config = dict(
    init_std_router=0.0271,
    rope_fraction=1.0,
    qk_norm=False,
    beta1=0.9,
    seq_len=1024,
)
Below are experts of layer 3 (counted from 0) of a mixture-of-experts language model. Rows are named router (the router's row for the expert), up (a neuron's input weights, with its number) and show model dimensions 0-159. Each number is 50 + 12 x the weight over its row's rms, rounded and kept within 0 to 99.
Before each expert's rows: a language model's description of what the expert responds to; "gets" lists some tokens that make up at least twice as much of what it gets as of all text. This comes from a sample of Wikipedia text that the model never trained on. Tokens count by the router's weight.

# expert 15
The words and, the, The, and possessives his, her, its, their, plus the s after an apostrophe, e.g. Syria's, his death.
gets: " and", " the", " The", " his", "The", "s"
router:33 51 49 55 46 63 30 43 59 30 50 19 44 42 28 41 43 46 53 43 55 46 39 67 52 23 56 58 34 32 34 59 47 61 52 49 58 68 58 38 32 42 19 61 56 48 52 58 49 38 49 46 55 29 40 43 68 42 54 50 69 57 62 56 29 43 51 44 40 48 65 37 63 44 55 52 55 50 32 46 51 29 69 39 50 62 31 31 68 70 74 57 38 52 45 35 63 68 30 53 52 47 36 65 67 38 42 49 51 38 58 49 43 44 55 52 50 52 68 48 31 47 56 46 52 64 37 34 33 62 58 35 44 45 47 45 39 71 43 34 51 32 61 42 42 54 33 66 59 49 62 64 23 61 40 63 68 52 38 62
up0:57 71 51 57 41 39 63 46 38 66 69 49 26 67 62 42 46 47 51 79 37 55 52 40 57 52 60 49 60 33 38 52 61 55 60 53 48 39 46 30 41 42 50 51 34 42 28 51 52 35 42 37 55 75 50 47 38 33 67 58 28 75 45 68 50 35 40 55 52 31 55 48 38 68 72 43 25 71 28 44 47 37 49 59 44 31 54 54 53 52 64 66 59 68 62 56 50 52 54 63 49 34 48 34 50 62 47 52 64 43 47 50 50 56 63 57 70 64 42 54 38 62 41 56 52 59 61 40 73 50 44 44 48 50 41 58 56 44 51 32 46 57 33 52 55 49 56 41 47 42 59 43 32 05 44 25 63 61 54 33

# expert 40
Individual digits in coordinates, years, times and statistics, and closing parentheses after ages like "(age 63)".
gets: ")", "0", "8", "7", "5", "9"
router:33 60 37 48 32 51 63 42 54 52 74 37 56 54 57 40 67 40 26 50 49 53 53 46 49 57 35 61 62 40 71 42 46 42 42 41 36 41 81 54 42 44 63 43 45 71 45 52 33 51 68 46 33 66 66 50 39 51 59 51 44 61 49 38 57 81 46 60 41 62 62 57 23 62 54 52 33 49 65 60 57 45 37 57 60 69 69 64 73 50 44 63 53 62 62 50 65 39 56 49 42 35 53 70 43 40 37 44 60 41 36 55 54 44 43 45 45 57 69 54 54 57 53 59 41 60 64 52 55 44 48 42 62 29 39 46 33 59 46 38 64 56 45 51 68 62 51 40 46 17 52 29 60 64 78 42 57 22 41 68
up0:39 35 91 50 73 31 62 27 36 63 46 58 61 59 50 38 68 48 47 76 46 42 30 34 38 58 62 49 46 43 47 40 39 50 66 42 62 60 52 45 47 36 58 61 45 19 62 42 39 52 49 41 33 55 49 54 37 37 50 50 50 23 37 33 34 51 40 43 33 41 63 48 53 49 54 41 27 70 30 53 49 57 54 44 58 54 49 56 52 47 37 56 45 51 47 42 73 46 61 28 54 39 37 42 47 60 24 60 57 59 58 44 49 35 48 65 49 60 18 34 63 51 50 61 57 50 42 44 57 54 45 47 77 37 42 41 40 60 15 51 43 30 53 41 57 59 42 60 58 50 59 58 57 58 48 53 52 49 67 39

# expert 5
Bare space tokens before a split word or a number, as in "Listed weight", "In 1965", "November 15, 1991".
gets: " ", " re", " co", " Re"
router:63 46 53 50 56 39 59 38 28 44 55 29 42 44 40 62 60 40 38 55 51 63 84 53 35 53 48 37 43 44 40 50 23 54 54 60 32 38 44 56 60 79 32 44 63 45 55 37 53 53 51 63 40 39 62 55 37 59 39 51 62 58 58 62 33 39 20 45 57 48 39 52 61 49 50 42 37 54 19 46 31 63 54 38 73 51 52 42 58 48 78 57 38 59 43 56 37 48 73 60 50 24 40 40 52 67 63 55 34 26 72 57 56 38 50 72 72 49 56 40 40 43 53 32 57 53 42 54 56 43 55 57 82 67 54 52 58 56 29 56 36 43 48 65 51 51 44 45 53 43 53 71 49 43 40 55 44 51 51 38
up0:26 41 41 56 54 52 62 50 40 55 50 44 48 74 57 40 41 52 59 80 32 60 49 61 46 63 70 44 56 65 42 54 54 59 52 43 43 62 51 54 66 59 41 70 52 30 63 29 56 31 48 40 17 52 41 56 56 56 52 49 46 38 33 45 46 33 38 55 58 34 56 50 26 54 44 50 49 26 49 70 45 54 66 62 46 35 39 57 29 61 47 34 54 45 59 61 60 57 50 54 33 74 47 55 32 54 46 82 48 55 51 43 50 45 50 24 48 52 48 46 55 71 44 68 51 48 42 36 36 62 56 43 62 30 41 48 65 53 48 44 67 64 82 53 51 31 55 32 51 42 46 21 64 64 71 46 58 41 50 43

# expert 3
Non-first digits of multi-digit numbers such as years, counts and table figures, e.g. 14'0'0, 18'2'3, 200'7'; also January, December.
gets: "0", "6", "8", "7", "4", "5"
router:39 61 65 41 50 48 51 60 36 52 63 37 63 38 76 50 46 74 71 36 40 36 57 59 57 53 57 51 67 41 58 39 48 57 51 25 55 43 59 72 40 49 68 37 51 62 52 62 25 58 51 52 55 44 46 70 62 43 68 29 39 42 65 71 52 69 61 43 58 55 65 38 45 66 48 58 49 65 51 45 51 36 51 47 52 47 61 43 52 53 85 64 47 69 66 57 42 48 49 37 63 54 52 69 34 46 42 56 65 42 42 61 62 78 62 51 37 42 56 45 42 50 65 72 40 40 66 46 67 39 41 47 58 51 21 55 43 53 51 43 57 52 66 46 65 27 56 28 39 48 53 38 42 78 35 54 31 62 41 49
up0:54 38 60 47 65 61 52 45 54 63 28 70 38 53 45 41 54 64 42 64 50 56 49 27 39 52 51 58 32 66 35 46 59 53 39 75 67 60 32 59 87 50 37 64 60 59 59 27 43 63 44 75 42 35 64 53 51 62 63 59 64 32 57 40 57 27 52 72 46 43 40 40 59 41 33 51 64 41 49 57 34 72 68 41 40 30 28 45 35 43 34 36 51 31 50 44 41 48 73 59 55 49 56 42 72 62 55 38 32 62 37 56 56 50 54 44 50 59 42 41 49 46 49 32 44 36 54 77 49 51 60 74 35 53 55 44 46 51 56 46 56 48 55 59 43 22 59 66 51 51 47 56 59 36 35 49 52 51 66 51

# expert 19
Newlines, dashes and pipes opening list items or table rows, nested date-list dashes, and some place names or months, e.g. Sweden, Utah, June.
gets: "\n", "-", " a", "|", " to", "ing"
router:35 43 49 51 46 57 43 59 64 38 35 56 41 63 70 52 53 51 34 44 54 58 35 50 54 41 35 59 53 19 64 61 54 38 44 51 47 41 64 63 56 48 58 71 28 57 52 62 56 58 27 41 62 57 56 52 54 43 46 67 50 35 58 41 34 70 62 71 59 51 26 49 39 41 59 60 69 45 66 62 57 50 38 60 66 36 47 45 59 48 36 51 58 43 45 41 46 29 31 51 43 56 72 65 58 28 24 49 53 69 43 34 57 48 63 17 46 58 46 34 48 39 46 58 39 66 33 42 40 67 64 37 48 69 49 53 68 58 63 46 35 34 52 52 71 70 66 76 56 44 31 39 54 27 47 54 47 55 54 47
up0:52 55 81 46 62 33 53 51 55 52 52 35 56 58 53 41 43 53 61 40 49 46 62 31 39 50 43 45 52 43 47 41 61 49 36 48 70 59 46 34 24 49 56 46 51 54 42 52 25 50 71 41 49 55 31 64 51 56 54 34 34 56 56 46 40 66 16 36 55 55 48 78 49 70 53 69 56 54 21 64 45 22 50 48 61 35 57 50 46 42 55 39 58 54 42 25 41 55 39 53 41 26 59 38 48 63 35 61 70 56 42 55 66 47 41 45 55 10 43 41 53 63 47 62 59 56 67 58 41 52 44 47 65 37 58 60 53 74 32 39 47 55 64 43 41 43 50 72 49 51 66 48 66 55 43 48 22 55 47 56

# expert 25
Adjectives, adverbs and quantifiers after articles or verbs: new, more, other, such, also, recent, highly, known, well.
gets: "ly", " also", " more", " other", " new", "able"
router:43 75 38 66 29 64 58 55 56 37 48 47 38 71 55 77 43 47 67 56 42 14 46 76 65 47 60 49 59 44 48 34 50 54 37 53 54 25 66 56 45 55 46 59 72 59 44 45 31 61 62 43 66 57 52 51 45 56 59 48 49 40 49 54 44 54 49 18 64 51 51 54 61 65 57 74 53 60 30 70 46 64 62 50 43 35 30 53 58 32 54 48 38 57 38 57 48 54 62 33 57 62 58 54 79 55 47 46 65 48 46 47 20 65 35 46 45 51 33 31 51 63 56 60 56 26 64 55 35 54 37 41 70 54 47 48 47 59 54 58 44 50 70 65 61 35 42 30 57 64 48 47 44 47 58 35 53 51 60 59
up0:42 50 57 49 55 53 63 56 37 64 55 48 55 51 48 42 32 62 52 38 33 50 66 65 49 38 39 44 32 59 57 64 76 59 61 44 38 38 57 50 65 62 27 25 61 64 57 62 52 44 51 55 35 76 71 24 55 47 60 64 47 59 44 74 67 49 39 47 55 56 48 49 52 46 53 48 47 43 51 56 50 62 53 57 41 56 60 46 76 55 58 67 45 64 40 42 28 41 55 65 53 56 34 26 64 57 73 59 34 58 35 56 58 52 65 32 50 53 54 44 60 31 33 63 38 47 52 38 46 56 46 58 46 23 41 68 38 52 39 39 45 45 66 51 44 50 42 54 62 37 50 57 68 35 48 16 12 59 33 47

# expert 1
Hyphens opening bullet lines in infobox-style lists, pipes and line breaks starting table rows, plus degree and prime signs in coordinates.
gets: "-", "|", "\n", "°", "″", "al"
router:37 55 45 38 28 26 47 57 55 44 54 35 36 32 40 63 61 48 44 42 60 22 43 59 47 47 57 66 36 38 23 65 81 59 57 76 70 35 62 66 54 60 50 62 55 67 43 52 51 45 38 30 46 59 59 52 51 37 63 45 61 33 42 63 46 50 48 40 44 44 38 64 48 59 30 57 52 47 53 58 46 45 44 35 41 56 79 59 40 46 38 67 55 42 48 71 43 42 33 69 51 43 51 44 67 38 38 58 79 58 37 33 49 33 71 43 46 46 56 52 45 25 65 50 37 69 34 45 41 59 41 73 51 70 35 66 41 62 54 53 39 50 37 43 60 51 37 34 59 41 59 40 44 41 43 60 49 57 47 53
up0:40 45 37 70 52 47 78 68 67 58 77 42 38 68 45 46 51 57 67 43 55 45 56 49 57 44 41 61 57 58 47 52 50 81 41 34 44 37 67 49 39 60 25 51 72 31 43 65 58 72 59 49 61 51 68 66 48 30 53 62 67 50 43 65 61 70 52 45 78 52 44 52 40 45 52 49 59 47 64 63 53 59 47 35 54 49 48 47 52 69 54 35 41 60 60 52 36 63 52 46 38 63 36 69 41 50 48 35 38 52 37 51 44 49 42 36 60 49 38 36 62 46 31 68 58 57 25 41 76 26 62 49 62 46 49 59 47 48 64 61 52 31 32 30 42 59 65 62 51 46 38 46 70 36 42 37 44 70 46 51

# expert 45
Closing parentheses, quotes and brackets ending a phrase, semicolons, hyphens within compounds (second-in-command), dashes and the word or.
gets: ")", "-", "\"", " –", ";", " or"
router:46 69 49 40 37 37 39 54 42 59 37 43 49 60 53 37 55 37 67 56 51 46 53 42 42 60 52 43 44 44 29 47 63 52 55 38 48 57 53 73 25 58 57 62 54 71 64 55 56 53 52 87 71 44 44 35 48 56 50 64 23 33 55 29 50 41 65 60 50 22 51 58 45 53 54 32 61 40 53 55 55 50 31 73 43 43 51 48 34 36 44 44 61 38 30 32 49 37 44 64 64 47 85 73 43 65 38 64 66 59 49 54 39 28 61 39 51 47 69 45 32 57 50 49 54 71 55 58 64 31 46 50 37 52 48 55 49 61 69 55 47 62 57 42 35 54 40 52 46 34 45 50 50 51 57 29 41 55 21 41
up0:46 68 59 65 55 51 41 62 52 51 49 42 47 50 50 35 40 51 47 69 55 43 68 42 69 23 56 45 65 46 49 51 47 47 48 80 55 68 38 51 66 48 61 47 44 48 46 36 35 50 61 61 56 58 37 48 67 12 68 47 47 53 53 55 49 43 62 30 66 67 69 41 53 62 64 52 59 47 61 45 23 56 56 41 47 44 65 48 51 52 49 46 37 36 48 39 51 43 42 32 57 35 56 31 45 66 58 41 50 52 36 64 66 53 54 66 59 41 27 46 50 45 58 77 63 38 45 22 68 56 40 66 41 52 59 34 57 44 60 42 59 55 57 37 46 40 64 26 42 64 53 59 58 52 28 44 38 89 54 69

# expert 30
Commas, semicolons and closing ),/); separating places, titles and list items, e.g. Baltimore, Maryland or medal lists.
gets: ",", "e", ";", "),", ":", ");"
router:32 35 57 49 72 49 73 51 69 48 75 54 40 69 38 38 55 37 67 42 63 45 28 53 37 55 32 53 53 49 60 42 33 49 41 53 52 44 71 51 55 45 51 75 42 59 47 71 61 51 43 56 67 36 57 56 52 53 22 59 47 40 52 45 57 43 61 60 31 50 45 37 52 30 59 42 52 64 47 70 50 80 42 52 52 49 49 59 41 54 15 33 63 56 61 37 41 60 50 46 46 78 36 63 40 52 29 52 80 52 52 41 41 31 65 74 35 70 63 34 45 45 46 49 49 45 64 54 46 53 54 38 42 60 27 50 65 52 42 44 40 42 54 54 35 62 57 69 49 48 51 48 53 46 48 62 40 26 54 58
up0:49 55 39 74 75 41 61 58 44 47 72 67 64 35 25 27 60 56 63 42 46 44 53 49 46 61 65 45 46 64 48 22 43 37 47 56 51 34 51 50 46 53 34 51 52 57 33 57 54 68 66 41 53 49 49 58 41 36 25 43 41 75 53 56 62 58 45 42 52 37 71 44 49 47 46 41 41 51 38 59 27 66 54 50 45 44 39 26 34 36 54 33 37 62 48 46 38 63 51 63 64 55 29 52 46 39 40 56 52 18 66 58 46 54 37 59 57 33 40 70 38 52 43 50 49 54 62 27 48 56 52 58 57 57 46 51 62 39 41 36 35 33 45 41 35 50 44 46 64 37 59 72 38 59 52 59 33 60 14 65

# expert 41
The word as after serves/operates, verbs like called, named, became, appointed, served, including, and first names such as John, George.
gets: " as", " became", " John", " including", " called", " named"
router:36 74 64 20 51 77 42 39 56 29 46 56 52 56 52 49 42 50 38 45 67 52 44 66 50 55 69 58 27 45 50 39 43 48 65 63 37 33 59 67 41 37 51 58 53 63 44 54 57 40 35 63 62 47 39 42 44 58 31 41 47 48 41 65 46 49 24 58 28 50 57 60 66 32 30 63 52 58 47 48 55 72 60 71 34 64 63 64 68 66 72 51 67 39 69 45 54 42 33 30 60 52 60 38 36 39 60 54 51 44 63 40 45 55 53 49 50 48 35 34 59 25 54 50 55 43 83 58 26 53 40 58 46 52 58 48 65 54 51 69 62 41 53 37 61 37 30 61 57 54 38 43 55 51 42 59 45 61 45 40
up0:53 52 53 20 58 49 39 54 51 50 46 36 61 21 44 49 73 48 50 45 28 55 62 54 47 48 60 44 57 26 32 54 40 30 81 46 63 66 66 58 37 67 42 61 69 64 64 54 61 51 60 73 59 38 28 30 74 51 74 32 60 58 45 79 46 58 53 52 52 54 57 57 57 45 51 44 61 39 52 61 57 44 53 57 58 63 54 49 53 41 49 73 51 45 58 53 39 66 47 38 56 25 47 66 48 73 80 53 36 36 60 52 51 48 37 44 55 63 37 51 42 38 46 57 60 42 47 59 45 42 39 55 45 29 71 34 55 67 42 34 47 38 59 60 50 41 42 37 63 42 43 58 66 55 51 45 48 70 61 31

# expert 38
Standalone spaces and en dashes just before numbers in dates, measurements and stats, e.g. 346 BC, 1845–1918.
gets: " ", "–", "_{", " "
router:47 33 33 56 59 36 74 56 22 49 50 56 32 42 44 31 49 61 35 63 53 60 66 51 38 66 57 58 47 45 44 52 35 50 85 46 34 57 42 67 72 69 57 42 45 30 73 40 45 41 46 62 37 51 54 49 35 48 31 63 54 33 45 49 43 34 58 56 53 48 54 50 60 53 36 45 39 53 39 44 36 47 54 44 53 40 67 25 53 39 62 41 40 59 67 43 26 38 55 40 64 36 61 58 46 58 55 64 21 50 52 64 66 49 60 69 41 64 50 60 53 41 45 37 51 62 52 29 54 62 36 53 61 55 39 48 59 44 21 72 58 68 66 62 44 39 64 39 66 46 40 53 44 57 63 33 36 69 51 52
up0:52 57 54 50 48 60 37 57 55 42 76 65 57 46 46 47 62 55 33 66 21 45 63 45 67 67 74 52 58 50 55 44 36 52 48 57 51 41 49 50 46 50 58 48 52 28 44 58 43 42 53 49 57 50 69 49 30 34 55 42 31 52 70 58 55 41 61 48 68 47 47 49 63 42 62 51 46 72 61 56 22 53 14 45 28 52 42 79 61 65 27 42 63 44 52 67 55 55 43 47 63 45 35 63 46 36 29 54 55 57 40 52 63 57 63 50 63 68 39 79 53 50 55 61 59 37 60 55 60 58 57 46 42 45 46 57 61 28 61 47 48 62 66 52 39 60 29 48 34 72 58 34 34 57 63 58 32 59 70 68

# expert 44
Nouns for people and groups such as members, member, father, students, players, leader, plus numbers and percentages in election tables.
gets: "%", ".", " people", "ing", " who", " members"
router:27 45 51 52 45 64 49 62 67 39 57 56 70 68 58 63 48 28 52 59 58 70 44 43 48 45 42 70 46 37 62 52 53 58 42 39 59 53 57 55 41 33 58 61 24 47 82 57 65 56 39 36 56 55 58 58 63 58 45 73 47 35 57 51 76 67 57 71 56 44 35 44 48 46 46 40 60 60 45 69 57 70 41 55 46 45 57 64 66 36 44 68 59 62 46 29 42 40 49 42 38 71 64 62 49 22 37 53 47 60 22 48 50 45 72 25 31 63 51 46 58 52 47 61 48 56 43 47 55 58 56 50 36 75 55 47 56 22 66 41 57 75 40 57 50 55 62 57 50 57 31 36 53 39 45 61 57 47 63 43
up0:61 37 43 57 48 67 32 45 45 34 43 39 59 53 39 45 35 33 53 57 39 53 62 47 30 53 53 50 44 71 52 61 36 63 54 57 70 64 53 71 36 55 52 53 55 69 44 52 42 50 57 42 31 50 72 49 30 32 57 38 51 54 78 32 52 44 45 60 23 65 60 48 53 39 55 71 56 48 43 25 47 34 53 58 50 73 39 35 40 32 56 43 56 36 50 60 54 29 51 61 46 64 31 66 46 50 57 67 46 44 64 71 50 62 61 49 53 46 52 16 35 59 49 33 40 41 46 66 55 53 55 43 78 63 39 59 50 63 57 59 38 39 44 49 22 51 19 45 50 58 58 51 58 42 66 63 54 62 52 64

# expert 17
Suffix pieces ending a split word, such as -ation, -ment, -ity, -ence, -ed, -ing, -s, e.g. limit-ation, devi-ation.
gets: "s", "ed", "ing", "ation", "ment", "ion"
router:34 67 36 37 41 71 67 57 26 30 42 54 31 40 52 48 69 64 54 53 59 24 40 52 70 37 62 39 51 68 39 47 66 39 33 55 54 64 37 34 57 54 61 15 56 50 47 23 40 52 49 49 43 62 54 52 45 65 31 48 59 66 54 39 44 37 45 42 65 35 69 31 45 48 50 64 47 53 46 58 53 56 64 44 28 57 68 56 37 71 50 36 51 34 50 37 56 49 55 57 37 39 53 53 39 35 59 65 30 74 49 57 61 54 38 51 59 36 46 35 62 74 49 57 52 37 50 42 46 50 60 37 60 73 31 31 44 61 68 60 51 56 65 45 61 38 43 53 46 56 60 43 44 46 58 46 37 62 35 35
up0:51 36 68 49 57 48 54 29 56 39 48 51 49 55 47 36 37 85 45 67 57 50 48 53 54 41 53 61 52 47 51 47 34 22 53 36 34 44 31 46 87 50 49 29 40 29 40 63 52 56 58 53 32 50 44 53 27 59 41 40 21 64 44 65 67 65 22 50 43 42 38 63 35 43 58 50 41 40 52 60 64 36 69 35 41 44 63 53 43 53 57 33 43 50 36 61 68 70 52 46 56 38 56 56 57 64 57 50 61 35 42 31 61 46 41 69 45 32 53 61 46 50 40 37 55 66 31 57 46 64 48 54 49 55 46 62 44 42 42 29 49 34 43 51 83 55 57 54 43 52 76 35 52 56 53 40 56 37 64 55

# expert 36
Final letter pieces of words, mostly plural or possessive s, plus y, t, ers, ry, inside names and ordinary nouns.
gets: "s", "y", "t", "es", "r", "ers"
router:53 35 21 46 50 41 68 55 45 28 43 24 37 50 39 39 49 61 24 66 69 61 69 41 60 34 46 31 55 35 41 31 48 55 40 57 60 59 49 50 59 48 67 37 48 60 47 56 45 52 65 67 55 64 53 54 53 54 48 49 47 67 53 51 45 35 40 54 51 73 49 37 33 53 38 41 29 40 66 65 47 27 59 55 47 31 78 48 60 46 51 51 36 51 41 44 59 68 74 61 34 58 35 44 38 56 47 37 37 62 39 49 44 54 41 70 67 30 45 53 37 72 33 40 50 34 37 61 58 62 64 41 59 41 45 36 58 62 51 35 35 43 45 47 40 31 38 20 42 39 47 66 66 54 52 50 48 34 45 50
up0:65 53 61 42 54 44 37 41 37 42 41 37 63 40 32 58 61 72 47 51 40 49 67 57 39 65 48 58 66 59 58 49 32 51 68 43 40 45 48 37 57 71 36 54 50 23 49 40 52 54 73 44 34 51 39 40 35 54 51 44 56 71 40 62 34 41 29 38 39 38 66 67 63 42 34 57 45 43 35 34 30 64 43 53 56 61 40 32 38 58 69 59 25 52 54 70 49 46 26 58 66 35 42 44 74 42 52 66 43 38 69 56 52 46 36 64 45 63 44 62 34 36 57 49 76 53 69 42 47 47 43 62 72 62 54 55 44 56 44 63 48 59 58 68 47 77 43 61 69 37 70 50 32 59 44 51 52 55 48 58

# expert 22
Later digits of years in birth dates, career spans and seasons, e.g. 1929, 1995–2005, 2016.
gets: "0", "9", "1", "8", "7", "5"
router:20 58 52 64 42 18 39 70 64 38 52 77 59 35 70 54 46 42 59 53 60 52 30 53 69 39 48 49 46 74 69 29 44 44 51 59 49 47 50 60 68 48 51 44 40 48 67 55 60 39 59 52 35 45 29 63 55 41 50 56 41 39 62 63 42 39 57 67 56 61 66 43 41 41 51 54 51 56 62 48 37 39 53 31 66 52 38 35 57 42 46 60 52 43 59 51 49 65 35 56 45 60 75 46 25 60 35 45 65 58 50 84 55 45 47 51 43 56 57 68 30 55 65 67 37 37 53 37 43 27 45 39 36 68 71 53 44 51 65 47 36 43 54 34 63 45 67 28 50 63 45 48 55 47 54 50 49 52 44 75
up0:51 64 61 46 29 31 55 74 32 45 61 38 55 44 55 68 34 43 50 61 43 36 52 58 44 41 54 23 30 55 44 60 42 44 48 40 29 47 53 77 40 47 55 61 33 59 48 38 43 48 63 55 47 61 28 48 47 69 39 70 44 46 56 46 11 50 39 41 44 48 81 45 55 49 48 51 41 59 35 54 50 47 89 61 48 54 70 46 55 40 44 80 43 48 46 47 37 51 47 47 43 45 42 44 41 53 52 64 49 52 48 61 43 34 63 48 53 38 32 49 42 30 55 54 61 80 42 48 36 52 39 39 46 43 61 62 58 66 49 56 42 38 37 56 53 44 26 34 45 38 79 32 48 56 37 42 57 53 60 57

# expert 8
Articles the, a, an after prepositions like of, in, to, plus geographic modifiers New, South, North, British, West.
gets: " the", " a", " an", " A", " New", " South"
router:46 53 48 36 62 47 47 55 63 58 64 55 54 53 38 36 41 52 53 48 58 30 47 68 50 58 36 42 50 45 50 56 45 31 57 52 18 52 68 76 42 34 64 33 59 60 70 55 42 51 46 45 46 38 27 50 37 60 59 40 50 44 40 53 53 55 39 27 69 51 58 63 66 46 43 44 48 58 34 33 63 51 42 32 47 56 45 32 57 47 53 59 44 59 51 73 71 57 38 52 64 53 48 70 42 50 74 30 41 64 28 38 59 32 42 47 55 40 46 58 40 45 53 44 29 64 58 53 33 33 52 27 43 58 51 44 48 63 35 69 42 63 62 89 41 69 43 58 73 53 45 70 53 39 43 45 56 74 48 64
up0:51 33 61 45 53 49 49 49 54 44 64 34 57 31 42 41 73 64 19 50 53 51 65 42 25 43 57 48 55 38 56 50 53 58 85 32 63 51 49 49 73 49 60 57 60 42 47 30 78 45 59 38 42 36 49 42 72 64 31 53 63 56 56 54 38 50 57 68 34 43 39 54 32 52 42 61 23 43 75 44 41 45 56 70 43 58 73 59 46 50 38 55 45 56 41 14 45 36 68 45 44 47 36 35 49 56 44 65 41 37 75 58 38 39 50 58 59 41 58 39 52 42 46 48 55 33 38 40 52 39 50 65 42 61 65 29 45 54 68 57 50 42 39 50 41 45 42 53 39 50 63 54 43 50 65 57 54 36 41 27

# expert 4
Word-initial prefixes like dis, un, de, re and short function words (to, in, an) after a colon or "is", often in taxonomy entries.
gets: " to", " de", " un", " in", " dis", " re"
router:43 52 44 68 71 39 40 42 69 54 51 57 33 47 63 36 43 48 32 47 63 40 41 53 48 36 30 50 21 61 68 52 62 49 60 38 52 38 59 54 54 49 53 51 42 60 42 58 63 41 52 56 51 42 55 69 52 58 40 62 57 48 66 50 51 74 52 67 46 61 44 54 30 39 57 45 32 46 37 37 63 54 71 73 25 54 59 75 52 55 58 43 32 49 30 46 35 54 68 22 35 46 29 38 55 61 68 45 35 58 71 62 32 29 37 43 27 50 57 61 64 43 47 50 47 53 50 40 40 33 60 47 36 70 47 62 48 39 54 52 39 39 48 52 69 44 63 65 42 61 48 67 38 50 32 57 77 38 67 55
up0:52 50 49 48 39 64 39 37 47 32 33 49 39 46 56 55 45 33 39 52 59 33 49 36 49 46 53 32 31 31 37 44 37 42 53 50 47 34 49 58 51 60 39 45 51 48 60 52 49 48 53 65 33 40 61 33 37 57 67 57 57 68 57 57 53 40 60 51 61 40 40 32 54 30 48 46 42 30 22 51 52 55 45 58 42 63 44 51 38 58 36 53 60 29 43 52 74 69 56 30 65 32 46 44 70 60 56 60 49 31 28 66 60 47 27 55 37 20 39 58 39 30 69 47 51 50 39 34 50 30 59 56 58 44 37 42 54 50 48 21 62 58 52 63 78 51 25 49 56 52 48 60 77 33 51 47 58 56 41 74

# expert 13
Nouns and verbs about films, albums, shows and reception, such as film, album, found, felt, examined, mentioned, be.
gets: "'", " film", " be", " series", " found", " show"
router:37 60 63 54 35 64 61 42 46 35 44 53 57 57 47 39 47 56 45 54 19 66 47 72 45 49 52 61 59 47 45 46 59 64 49 47 36 43 34 38 65 82 32 40 49 53 53 35 69 47 56 69 58 68 42 64 45 46 52 58 51 51 12 43 44 29 43 53 57 39 56 52 51 65 48 49 65 54 46 64 30 49 40 70 44 54 44 67 61 55 35 21 66 29 58 28 55 45 46 26 52 57 39 55 59 37 63 55 33 54 50 57 42 57 46 43 62 71 64 52 43 35 76 63 42 53 55 40 43 34 63 55 60 34 56 33 56 46 56 61 61 47 69 49 40 45 51 32 42 28 39 47 57 29 53 44 55 29 47 71
up0:62 58 42 61 49 39 71 45 42 51 37 42 37 34 53 39 72 55 75 43 51 37 56 63 54 48 43 50 82 48 45 44 63 41 52 66 46 39 60 55 63 73 26 49 60 61 35 77 52 51 63 53 55 47 47 46 56 34 53 62 43 65 42 47 44 34 22 51 47 41 65 41 62 64 78 53 42 60 46 44 61 56 38 25 68 37 42 38 57 37 43 45 38 50 53 43 40 63 29 67 38 24 35 65 50 66 63 37 58 43 38 35 45 79 44 57 73 69 49 65 35 60 57 34 43 44 27 68 55 51 48 57 70 51 59 62 56 51 48 57 44 58 58 65 40 39 40 44 51 44 40 59 56 47 43 44 39 66 48 58

# expert 43
Prepositions such as of, in, with, for, from, during, between that follow a noun or verb, e.g. rest of, associated with.
gets: " of", " in", " for", " with", " by", " from"
router:34 65 73 51 59 61 42 71 41 41 51 50 61 40 44 49 66 63 42 53 59 38 52 61 58 63 65 28 63 38 28 50 68 51 70 38 44 44 57 32 46 38 53 74 69 31 51 20 56 37 56 52 53 48 50 43 49 69 41 25 57 66 42 32 49 47 43 35 46 46 56 60 56 62 56 42 46 62 46 37 15 42 46 50 71 52 47 55 49 54 58 56 42 62 40 44 50 30 43 61 49 55 60 52 48 51 31 67 39 68 54 65 61 49 53 51 64 30 36 39 66 54 27 56 55 23 57 38 52 58 54 56 42 58 70 41 44 77 34 46 49 50 66 59 30 32 54 52 67 63 52 65 32 55 49 52 39 39 37 46
up0:47 55 48 43 69 49 70 45 49 60 64 48 64 54 43 34 70 68 48 55 51 63 52 37 44 44 57 45 45 66 40 54 52 34 75 25 41 61 50 54 18 46 47 54 60 35 63 76 44 42 62 41 65 56 57 55 46 53 37 40 55 60 60 54 78 47 44 67 57 50 51 53 47 54 64 49 59 61 42 51 30 44 65 81 47 35 40 45 31 52 29 52 70 35 37 52 38 54 36 79 48 47 40 53 54 62 37 50 62 41 70 55 69 61 32 52 31 47 66 63 37 58 52 45 51 58 54 28 42 54 50 53 40 63 42 68 70 73 37 36 45 47 38 46 51 55 45 58 63 59 59 58 55 65 22 63 69 51 63 46